Experts of a small language model: 64 experts in each of 6 layers, a variant of Muon for the experts.
Below are experts of layer 3 (counted from 0) of a mixture-of-experts language model. Rows are named router (the router's row for the expert), gate (a neuron's input weights, with its number), up (a neuron's input weights, with its number), down (a neuron's output weights, with its number) and show model dimensions 0-191. Each number is 500 + 50 x the weight over its row's rms, rounded and kept within 0 to 999. Numbers have three digits each.
Before each expert's rows: "comes before" lists some tokens at least twice as common just after its tokens as in all text. This comes from a sample of Wikipedia text that the model never trained on. Tokens count by the router's weight.

# expert 28
comes before: " ", " —", " —;", " Green", " −", " +"
router:524484555480561579455492493473467483538530425499592530485514553551648485433524518495506411371426573491515484508595530465444475486532589544552514425482488463531584460493506429471532509471432452531486414547510420498478522432523550534584505500480487563455460537394453402463506481592431572480406557539472480562479548497535543618490439348530464540477461365542472580531380512509486499538554504521482491502545477546507519504497486494519492411458489434587528510466637416517528509486489547495520511531527481525415444556514454431509471539480494461449489563456496526542503434548500542530
gate8:479455467504618485477462434515447497509468468468451501458477557517444494535504473466490501545427539570470447457468512557473613535484408612517483543431532391510533476472426503514477419468504465519507527489401570468577465582413563532501538502522620549509412487428515424485480484410575584489536551467544467473507557483493512432550524534490517572526493555587487532541522495540464446458529434557491422530467525480535525523489466595528523520576477442510534423510480485552474505494470425506456438517518455690514456543600467426460364501505498491445463468494564488407429422575482574504
up8:481436458482482397494491558536485491494429555561495550478519426555491473488526478466401432512503568548416436451479533448502555485526496570557597582491588483555563494574519523464481459436485573401433474513423514516606487529445501517397560560550560541490503552455544434528473519351574466466482495440568528508503509485470574478525510491582500529428559556509539516543594450505502517452538460486373486485455504467494538568475498495472485440527479490515425470555379525515482462507438426553471413613510524513572491460572511408448482592511547482495445564451549537525400468591483474548
down8:458485482482483448620460550443412488465475599567508540460520397436466472426454525510589440533529494536575396544533422501383508494444479470421536525473489443600514497536551548484539564555445500565447463523540524512556480473555529425472490436558531469545583440492491487433437472542458543474485590453517505424496497553472561451466512587606444500577480463450485526516555517535463523492568460527511480529403461512493523584558531543472552471445411461430466433455526535440477537566462469487543487613446578501551605489416504522472549480588639431560526506481488446531502508536543509488

# expert 3
comes before: " ", " Succeeded", " Candidate", " Army", " The", " House"
router:499500535519633528543478412475469457493506498480500571550440521598516502464552498540497490522546518508474568541550516449477475528588543575492516476520495555521527523546585477516534485454512440512421532483391351482473561558432409490524520587548461559549508543448553408457455497574508606408486518478532545537506559488473481517466433533515571495505449438490451525517445640523537482524535458521433381476445444514533546503432457532543505475383573497421507537464530442500597569490504474458535571588566426467463547449572457439553487497524541527461494603479427521483460527498429528384
gate0:456417565565532403488419414439551456473476543528532505469484426467469555496515503531477456492643530479406510490458498532464480454458497539430518447501574472478457538462534529505492480438519479477489550448538624458542471516533550508511518473504466463528487509448561505510513418521566539398545518470497564563607441461385469420514406491525426410584480494390503512538523416426490427531492561459512486468548418530550480495529526510475458475440535592504448512559521525465611613478497485478582499540560480484625435538559521510506382486606534447516553589547519511492470502563444543477
up0:498529503484414550515576476573434527553599589493545510494568512518542540518551461477420473567429549485475485439451500552510530544553589472531558488423461611397553493526514565556528441478418472536575574524509544511548437446430462592440507504506539474540441471525480535465463477469492486560459439594519505501474450393539510544507497475482509540540588551590587576433534582472418499542477465545580458549516571521498444481456581543515503477534515509560498575418502491506432448531423518505590425500445575577439410555520540469385454539472489565531547422419516490522426551486499480550
down0:530536466536580443477462541478506478461424464425591502467523454421519512438473500525537449428564606504427576515532580533446528487426441539490485486454508469496511487369510513458567520571578485459474464513550571425472541540630528587573541503478484442516613468537533480512532544488430556473534547522493581521545538522589515462528356513467461368464621519524491533537546539561480463557509592442480565514544503490533540530528511427519580528597551468552459436482487558441507540493505456501497438509569490490578509432476502585550458419505456448438443567478470465571410527466494499502

# expert 9
comes before: " ", " \"", " MF", " Win", " Total", " DF"
router:493508488481546582490484479499557508495427419559552636468431506619553410492518513453456448472543537525541532555550533530410594455614513520485473464496429488508528551503556433472534476402377452473469557540450471494505516560430520501503556475574484369584492530460523492466412457495523507517404498529512468558469494538508484448509504542521626427496484439482557507514319559542592484559555498461477509472521421495471569532475514462543551459488563536488572532514620453528510503554553514429499515496496552536509462499559517476577609535406522528476428510457429503526465468477462459502
gate2:450498521415448462518485558525559446536457534481546439512597495491437413586458513555467455523489494467572427482471435551533575500559530502470529483513562476430468555450517549546585485520542400554599492531417519578558498434507558457406391478446519488572523540473468521481530521451413421440449448552538531427547432479482454442497411535457448514500502518427482480441449473483455462497550477506518559541617499548556458412476516563518523484538579457485586467541493467534579479537527461426528410550440512398495406537517539497500466516619359510474465499564448487471413472511484537570
up2:421492426552433421460570530602514520444450518449502544516515481500436460503649513520536487442498409437594498488451526478577567539446475479576465551455518475492535475518455413475447551587512521525486455457560525537622441567523468486455473537551532433493441551498468525514479567507521530558562435510568489494436482564453472468479573522476431393621554472536536541455629469521529420425487557484530525536568533438498562528511490521542392489474468506491400407541563504459422508518499531505481502438510471571545522501502537497447443395511499491558549494597615492587548530516469517530
down2:561537592540473563477511482411570524504408455569535482479435540488499434487523505457469505578524441547460477641527446507436460499492473537496517475474474540436554471481567494411523445520489468405439524545552486521632383534533483422536487490500511445487595516536458533333445504505528471537415580459471531444500501471538541509551396480567533515630400512472479495508539537448552559527519532524480537432459421442532510439447561558576533492464560599511530550476436594542455495503546493448523467538470584442552562475495493546491530577406486509525487532531439521492518572492433448551

# expert 54
comes before: " ", " —", " .", " %", " W", " −"
router:468430531508456432503549455544609451580520452498552538496513575552597558537514508526497495555556563395503470485474572488438593383522503498454454474544496567422506559506466506555521459523508458524490515574430505458515456490467463502465551524466396405576477437447484384470482527492469534500451475511533475547467500435522557622550550432502420513433485492538537534519463468470481515493504538584489494461445520560556479483598516468424520522509591406558547605516525448532493426495554541448483595451484434515456443568527582426492453377421598500492512548561421538488446522441487430468
gate0:507409555490525448436440440438496477440475500542495509519444431515468603435527510447482501472543497443550467533514459532436504540621542496566535566505478535524453550465479541516441507667569454505478505565502488435590527489538423517520455510574508454467515470445453476549428417541538580531453583484516445518395428520500473498560451540531473401510540519547519391572488444504528516485459527567610449473485520537431497607523520490562546577536445479544417471396424529417462461487512489481509505491461469513453549472625466505550497539511453381485469480456536427456525480473643493510
up0:468454546447492463495432416462549441458482488630517486444485365502497581481588497424571523511483498540482526415526475595451538500556487489533493634411504458534507479517457488467524514534473439497433424470534408384535556550445442478423419508499509487468527445465492482496490446525533569522517590530449466504365490471523530511465499427488520416475478435589429518557501457462619528513552538496615538523606443520521450553441561465547545507516457510519415449500440488447477547530460445550468564471612598470464523494466538466558484560482421439488424503496551479497457519507564537511
down0:523483559507485477457501523449452541579545470525557512492488560458558532595465505475513459430477524514445491427548477488576455551568483482512510484461522576547506571457455603452524463464442561498460443387444440473529526571502393590539400403378511445525524512543391519595566548432487594551492515565505506447536509523400517465413572528450527548458442403480525467427465482445433491472489408521395478454523446484507471571466456517545518596524488507606475477509473486493452501578481530413484537547534441568602449459527571440473475531526543517511428456483449469552502466427553469487